Experts of a small language model.
Size: 10 layers, 32.9M parameters.
Experts: 128 experts in each of 10 layers, 32 SwiGLU neurons an expert, 8 picks a token, a shared expert of 64 neurons.
Training: a variant of Adam for the experts, 426M tokens, 6496 steps.
Below are experts of layer 7 (counted from 0) of a mixture-of-experts language model. Rows are named router (the router's row for the expert), gate (a neuron's input weights, with its number), up (a neuron's input weights, with its number), down (a neuron's output weights, with its number) and show model dimensions 128-191. Each number is 128 + 24 x the weight over its row's rms, rounded and kept within 0 to 255. Numbers have three digits each.
Before each expert's rows: a language model's description of what the expert responds to. This comes from a sample of Wikipedia text that the model never trained on.

# expert 3
Description: Attribution and table separators. Table cell separators between name-like entries, plus linking words after titles or works such as by, of, with, In:.
router:144085153075118106102178138122141121131089109134131148119138138158135121157126117129153115131140106139113123115173141126128127119158110071103098145120106107123138145122117123153105135107114146
gate0:143148149128146102098140139129114120138127105126126135103109130073180126122101094097149101139113124146155149109165142129129137157085119117159126159132138094101100146081123122120168160147118121
up0:102093104136098112124163160117107124137126106119127131179136115099102116153133149154078066090151147119115111154115131149108124127158139158095157117121121170125146135087150106152085099135097112
down0:094131136088130088122135113129146108116119140126065152163115186126077139151117136170153122101134135150107116117115135138153151114154123148135152161125125092101174083137121096134102115124098130

# expert 57
Description: Closing quotes and brackets. Closing quote marks and parentheses after titles or numbered items, plus the, his, its, and album in discography lines.
router:176084140139130108128177154126138122125105133098155108145112136142114144168099131152156150137117118119149150150158115101094137104147120106120129188175092126103115157111107135148123126111084161
gate0:127145143154138170126133167119154085167159095109109148124114171139122159120185135106128082110122071137133156136118133111116135138126154149138107128142145149105126091139108121104111088149113137
up0:174120144107122091137113114123145128123102129148134117111143091098118110161149069154138131182112182112128115155187096143168138123118114125150154133111102142119125131109095160188150170133154132
down0:159129150105100118119125136093139089152124117188146126134149119170115064071143111097153086123122146113121147153135128116136151113137085153133150165134114141169131157114133130133136158090138123

# expert 16
Description: Sentence-opening words. First word of a sentence, clause or quotation, mostly articles and pronouns such as The, This, These, There, and quoted "A.
router:108107143111147165102165121087166090143126157098150108124118110136153096131087115118121125095094118154122129115107160095124149091156154110127085114129098133130180137119138118152130141114133093
gate0:156104128131110124140150138145140136132100091127115165104130113141103103154162164125120099129113128128148095112139153098146123151156139167120103113148147071136083121138132128152134141146099149
up0:152119111165119135129116125126175113122112133152126165146115125132133107166133124148131120150086117139164107114151134144154160098151108162134145145151105123144132139085110092176141118150120143
down0:174137121106164120122109105134134167118176140183130141168119099176138139145116147120123127132108143101117123148128116144121138141168082115149132102116110126177134110116121117115136143124157169

# expert 31
Description: Month and first names. Month names in dates, usually before a day number (May, November 7), and given names like Jim, Karl, Andrew.
router:160105198066105132139157134122162112142123110084133130138177144130145128136096102142149133117105111117130125098190137129150143139118147106138081148164148104138154131097150086117127113137133113
gate0:139143146124168078121101151115150126155148105111156113134150075116114115120099108120158121172101127139167122098141167155143121159121112151139123147135132146132124147123129061164087121112148062
up0:146133169110174121128118131076144135147141140106148133119120124119141099161146115150131138156145131134174147098119146153155083130070119120144148136117119173152152148126083114180121121165113085
down0:124116132145166105118140117129114140146166141107119143162123149155102147153166082148130175145146168118100136136152149070115118103141150088159140086153105132140081125116122126127107086112124153

# expert 9
Description: Symbols, numbers, odd bytes. Currency and degree signs, URL slashes, score digits in tables, and byte pieces of non-Latin script, such as $, £, °, http:/.
router:136090172057115115131148150104190143151123097091123105154124099124150116155103125107128142167118138158141114111179137153126164167129110100128104148137135099162157133105103105150125114124138084
gate0:145083128153141173090147142129122139084102107133124104126145121164166127090079124156127073138143136138167131130143150129102127076114134123164135158130143132134106154150182074109177139157107107
up0:171095102121127128085131113156139124140121101147095150159121144076128132129116130126089142128132125112099081146130136141170119130165115130123142137129120095125119137139125140134137100135140157
down0:157106123105129174187175115116110116134140139163120109115112082167125123100146113114131130077069111165138136123165152100115076119146116147152141101118105124165140104092155122136126109164098130

# expert 44
Description: Mid-word verb stems. Verb stems and middle word pieces before -ing, -ed or -ion endings, such as ract, ict, protect, treat, conf|us|ion, aff|lic|ted.
router:189078166095158148135149145141137144136138098117093110096152134108133106136083100100160102109134122165107129115138142149153125138160130110163103136138100147127123137130134090146092133077060093
gate0:127126153134098153144128152129103127095147098106136146096150138131127070163123118090177134125167114156145162160109131150117140116163111120157158141115129122116156139115139159135124140152131125
up0:102104140123154136160120128099125151147137125115102109106102127114112116129083089116151126141113106149113169174109154134177126154141102169136145073108139102148102131142161144088123151103103138
down0:148148134139148126107111067107122093122125157161154138161116132136151138146108104097119130106149138109081114169114141132098128159141154125115140103086105155138116130138126137140106130137142147

# expert 43
Description: Table cell entries. Table cells right after a pipe or semicolon: short numbers, blank cells and header labels like Votes, Candidate, Network, SF.
router:142120158104125161125159167113180112154125126101138099158119147145152083118091107112112133110131138145139090116184125099117142133145094126086092171123116135137129135142137102138126131133117078
gate0:093094118111160105142183199093118090131132123117131111147152140150129113112153112187134171129147111155113094087124149140099090124141105139154140178122128151084150111137145088124086126121113106
up0:132166151125145147112106122115089125134108123161099133147137137138149168132124122126125105129147147115139119100118176112132199144130110140114162106114146143176115182128117136109091140123140167
down0:138109136165122143145129112120113158151101085050057126122110110114122115123148118139106126132110129098139106114188097136086136101115153114143123140172163150169154120131129128108127138149105147

# expert 48
Description: Word endings before breaks. Line breaks ending table rows and list items, sentence-final periods, and the piece -er inside words like tolerance, prisoner.
router:167067131101091129095145137111197129121127122127108146144126129128105140143125135149129117113153114128113144119135138062136141103166141117145084143110135098132113179116096125143116136094118085
gate0:170136170148135188103105129122134118140142112148145147141160120144129145118151124105119110125142137149169107115185111148166108169161119121162127095099126156085124094133117131147132181094103125
up0:176084139128143138125091123100115120132144121111133137143172107127083136118122125125168087134163164186104135109146096115124101173168102156154118108071148140118130086116086116128118167085127113
down0:141134138152134178145142138155143143147151125140144163146136094176101149134110124132095089120099087120107119150163100126157112119127120119155137113140106121129138138090121159106092106140113129

# expert 25
Description: Digits in numeric tables. Digits, pipes and prime marks inside numbers in weather tables, coordinates, census figures and sports standings, e.g. 5-9.2, 47′7″.
router:139107169127101143155143117122152117138117131085133126136168133120108105127098086113160108150124120128111112115145124115108134110139130072121073132124118109150141111104105153153157098112110100
gate0:118122143152106102135105176114119141148114106143146113113167104142123146081145123136146137081139144120133124145098129120117114086098171156130140133157100191073097116095099128160132104134075108
up0:139126151116108098148141133138113094117137130138123156128173155159132142128118133115121141153138120078099112130117150170096143137124165164124129112089180118085090105090129112138134125128109124
down0:098149124125123133133077115106150146106141157166154112136179164128094110165101114100071119152104131118148131168134132138095188110131111099142122125167117109124114126133145142145165107113148134

# expert 54
Description: Commas closing name parentheticals. Closing parentheses and commas after birth details or place names in article openings, such as (born 1991 in Oberstdorf), Wisconsin,.
router:140112153118115130078146140166120144146132109079144106142125150151104119146103119131124148133132096158100127138141127077090130108115128102108083128132110090132144147130130152151119121115138108
gate0:151133118105155138077151165122126124107123156095131098138138129132132099094119126141099175170176108141119134100108161152124106178136184121111138163157148090118146090113152124111142096081168118
up0:139116082162134110132153116157082085106109151183166122089126089087158106120094079114124092134126159141170136144173106121121153119149112133142137129131123146093119142116081128122120147149117128
down0:117152155109127125120090140111122118124159099146117103170123141111101110125130134128147141151107127128123128059112097128131077178121092154119118099096109154122174137132132112136154117111143135

# expert 63
Description: Word fragments after initial. Second subword piece right after a word's first letter or two, often in headings, such as T-op, M-ov, C-omp, court-m-art-ialed.
router:131078167076148164108161143130127118164137093120147111144139113146169105117127092147171115137126110153106137157142160120124103112154166132168114152116109120115155113140091112121138173100132117
gate0:122134145107155133126121137154142133129128134104109120128132093101134104133116112082170154145121081106126125096134110155182121172159104133140148145136141117138115129110120124137121168144110119
up0:127112113120128182105125141153140110174133133101147156078056158101152106155134118151110149126095115155155114123190103124155107137111133120124125147138151122100091150150185170102127102087157134
down0:156145098080160131121141138136146140083178098097132133145131144115151129142090110112106139152137139143141121171155125128121130135103135147173137099166123133144131124120145098143129102142053135

# expert 36
Description: Predicate verbs after was. Verbs, participles and predicate words following was, is, were, such as able, initially, administered, credited, requested.
router:139117162124098118141159127150152107118133094078107112102163127100124110154119119129107138143082118097094108130139132138142142145157153109133087174110146127138138145120109140134099123112151103
gate0:117126118129090168137199087166155150133114110107119087112135150092158163147132124129075130105091159130152126132134141149113130149117134117169108145137120101131146187148120156141105140099105125
up0:126103128168154109104120138128128132108139134095109125131064123130123129199112098079103103108148153113142162132120075130120171158132139151151121109149152098151112146140126128125155127130141101
down0:171173120143136147076129132136117093106111155088153136173116135125141107092104139164144138136138117106143123110076170119099163156127107104155129132116079106150149127128114179184132123119127120

# expert 18
Description: Verb stems mid-word. Opening or middle pieces of verbs split before -ed or -ing endings, such as res, cataly(zes), postpon(ed), comb-in-ation.
router:149127169075102116141122115117148119171103099079107103119130119098150104121086120143110125131130121105090111118141162112142104163153129120117088135101121111116127141133105124138077137116083124
gate0:122117139123104086142156105120137102192136148126102107114133107114136126116157116147127140187080148115104120126107175134101076141128109137108165161103120109085169143127109160101096123087118121
up0:143136128153163148117115109121122135074160056109099190128149148136113143091099090142148140122110123128138139141112096116180140093072134113130139141106121164150091165142130140117147135194120121
down0:141120092112129085120134122146109092118119134120153117156109133116129124154140115153146136126087137132144169157151140155147116100117107172136120106123110113140102119142103115141148132115116126

# expert 2
Description: Particles and sentence ends. Verb particles and direction words like up, out, off, down, back, north, plus sentence-final periods and some table-cell words.
router:146127169115142166117145123132165129124123110106127099125153139121149063114066121143149114107113084179107147148161168121118114079148130123101145149167124098108112127131119116118158150067091154
gate0:147164164106098124106154118101128088144138127095101128117138113184121145112160140111125182126102153130144119157132081130097153098122152130123119146122125109110133113089092140163103141123130106
up0:093119141112135138140137078157089138128121117108105146129079118150167138104093142137128183168131116161102115179147116134132127113114161145143115123177108140106164127126109059162133131145136138
down0:100081139091123124130118119130053152134140174109176106148118163136122129147133103092137132094137132119130142149117110115115060148118151140086142103097147105133092119115153157131149154141159100

# expert 51
Description: Capitals, code, non-Latin. All-caps letter pairs inside uppercase words, LaTeX pieces, CJK characters and line breaks, such as RA in GRAND, \cdot, prime marks.
router:171107187055130121128118157105163112119104101126144142123138092136126071148127104113159122138127107132092144092173108106133137134144140117121088145134120107142145106132137136139151119099143094
gate0:146123165106130147094149126128169179151104140159086113173157113144118062111126103112140177135143052148139123143127138109134127159140130154151110086151126166127136127116149109149088108118133113
up0:142117131139119126127151117168110095136125130173167097126146145139139165152130179142110093105108129146098098123112132078110157130135173141156137106145100085175130112126160123134105152108135147
down0:062104146138068116134130155140082089126111127089101129113135155119098171183126123146157103129109092099146157120127125097100123165119159145156143091124135132125123152138106160169153146162114087

# expert 33
Description: Measurement numbers. Numbers within measurements, stats and counts, such as heights in ft and in, field sizes, running time in min, and million.
router:154070122120107145147173108100176110124142122070130106147183127143101082140118122146106088124131139131109117106174130095106143120136143092143065133119143111109149149138169135122148122139119073
gate0:159080119177091151185116124103149164135105105113102152114135090128163146145068161092117132119114126120128118165136144114100108141183122084119111129133103107143149135133158121133112141121126156
up0:117181134096172117134167173161105102134118129161114124152101143178127115127176104143126155146145128115120139109132096135142131117096136180125152107147166128161108099164127141111169124131100117
down0:099127121116112091126081137133122087178139139135148151125115161116125143143159106139121155106131110088121115133099129129146182112121151139157130139166106149120095121129131078166116105107147154

# expert 32
Description: Name endings, war, cups. Endings of names and words after a capital, like Annec|y, Mioc|en|e, plus War, Cup, League, –present, coordinates and table pipes.
router:163108170107103128128145130140147088124155134108142142109169118119136141153082125112160137160122085132053140108140099107143145102170143121149127139110112101145146111120118091145147157123109146
gate0:113111204097106091148111114136153127139137134106120142108138151073134151154159157122147126140119186112092152112149134119097109129139096129150138141141053137159127128099152135154137113137106119
up0:114166169106141133102130127104130113139133078122141112099118125155136128112155138133153109137075108168127122117154118095138188155124115123098125129136119111155149113099145145138114160145139156
down0:116130101073155107136123105127116134136168164148109130103150130185140118114132152118139108107144111156126097117139077121121134146104125112151107147134101131200137115135123148130114092087131116

# expert 24
Description: Acronym letters, list breaks. Capital letters within acronyms in infobox fields, such as FCC, NDOT, PDB, and line breaks ending bulleted list items.
router:138125162111089142119129137097177136129088117113126115127143111116140096142106108122152151114103123112094146121124103092134129132153112126112121166119136093152134109125135134146140161102144124
gate0:156116130109111175100157153139133128104121137101170120156137136129135087103142094126132082106131094143122137098173159128138085101085081096137100123104136113137141106095152130142139075112130120
up0:127102113076129166092105103174097116109102134136141156143093144088163100134142115151129135084135114150099143118134142139155101113101122105110127149083172119139125103170126140158129073126134128
down0:145108143088112077130112135134094118081105097171068136118125100118121126130129153113102145142152142137143155114131129118129090127140108116114154124133148068113156124105110151146153074131144112

# expert 4
Description: Early pieces of names. Second word pieces inside proper names, often right after a capital initial, such as R-itz, M-omb-asa, S-hus-henskaya, B-amb-ang.
router:182118176080110113067125168137144130146122093091121134103144114147141075140116109140164122129144119130129130141137079101165109129140122104139137142092118116128128089125126124175148179070157114
gate0:109133149131142128112173098166142139159113159148150152110111137173135112144090120166131095085111159133169127148139163116117124104095113103115152198110180149120168147144119132125097108129143111
up0:096164141155140157121142114145052102136130129142138127152121107127122111149112121127116143147128105130126124117087106114115125134127158131116108123143150082169143179119127132132127161105101114
down0:112140127100142141092131165110116129135162131140121129103110082118131092108164178111134107127170159139182121153129094127167099126089161134153145151147149155170110162109123111144133145142121125

# expert 14
Description: Infobox labels, prepositions. Infobox field labels such as Country:, Family:, Kingdom:, Born by:, plus the, of, in before places and nationalities like American.
router:124107188115120124151163099150140107123151133102100114153126153179074092120135115133147131173136122139134127130149121126102126085140137082121110139148128069143162131110131148159132150124103091
gate0:164099162150164139113123082135108189089112130126120179140123067153103125073113092100153150127144123114137135097173156133159115133144115141112124145152163118110126176084130124154145149157120166
up0:145133145149154139132152121144081167106127169117157112121114127160123123109154076111070116150154153149119099189131114124125118121154135140109132130107117065140112112075133105158123123134146133
down0:149134069095141149100139116119138144127167131116173167149094117105170121109128135131124149130145138124097178137106177124151089107134157075150091130158132133098138115136116103110119105132125123

# expert 58
Description: Word-final pieces, headings. Final or middle pieces of common words and table pipes, often near section headings, such as Form-at, flood-l-it, kind-erg-artners.
router:121116149131138132088117118123134101129121153126074108134152103146138100153104070147117105144112078119099127127132126090130135101147122110114107116112114078132108152086135096151102117094107143
gate0:158116154159083130073129107089176129121183192130168117089120103142121151118124110142161113165127110139079087132156145118116111144133139109079129130137119114183130147108155103173136100148114151
up0:158111140123123112176156159141149126099137111115137150156126138143117144135144148132108115112137119084149125138156119081142088074180129120123123122148133175138130095162129120135129119101115139
down0:089145128088176120162110105109139109153110101126119146129135142111089072120114143179102139127163126111170148171148151116147093147113131126112140138122137072115143103109122141128137095138148119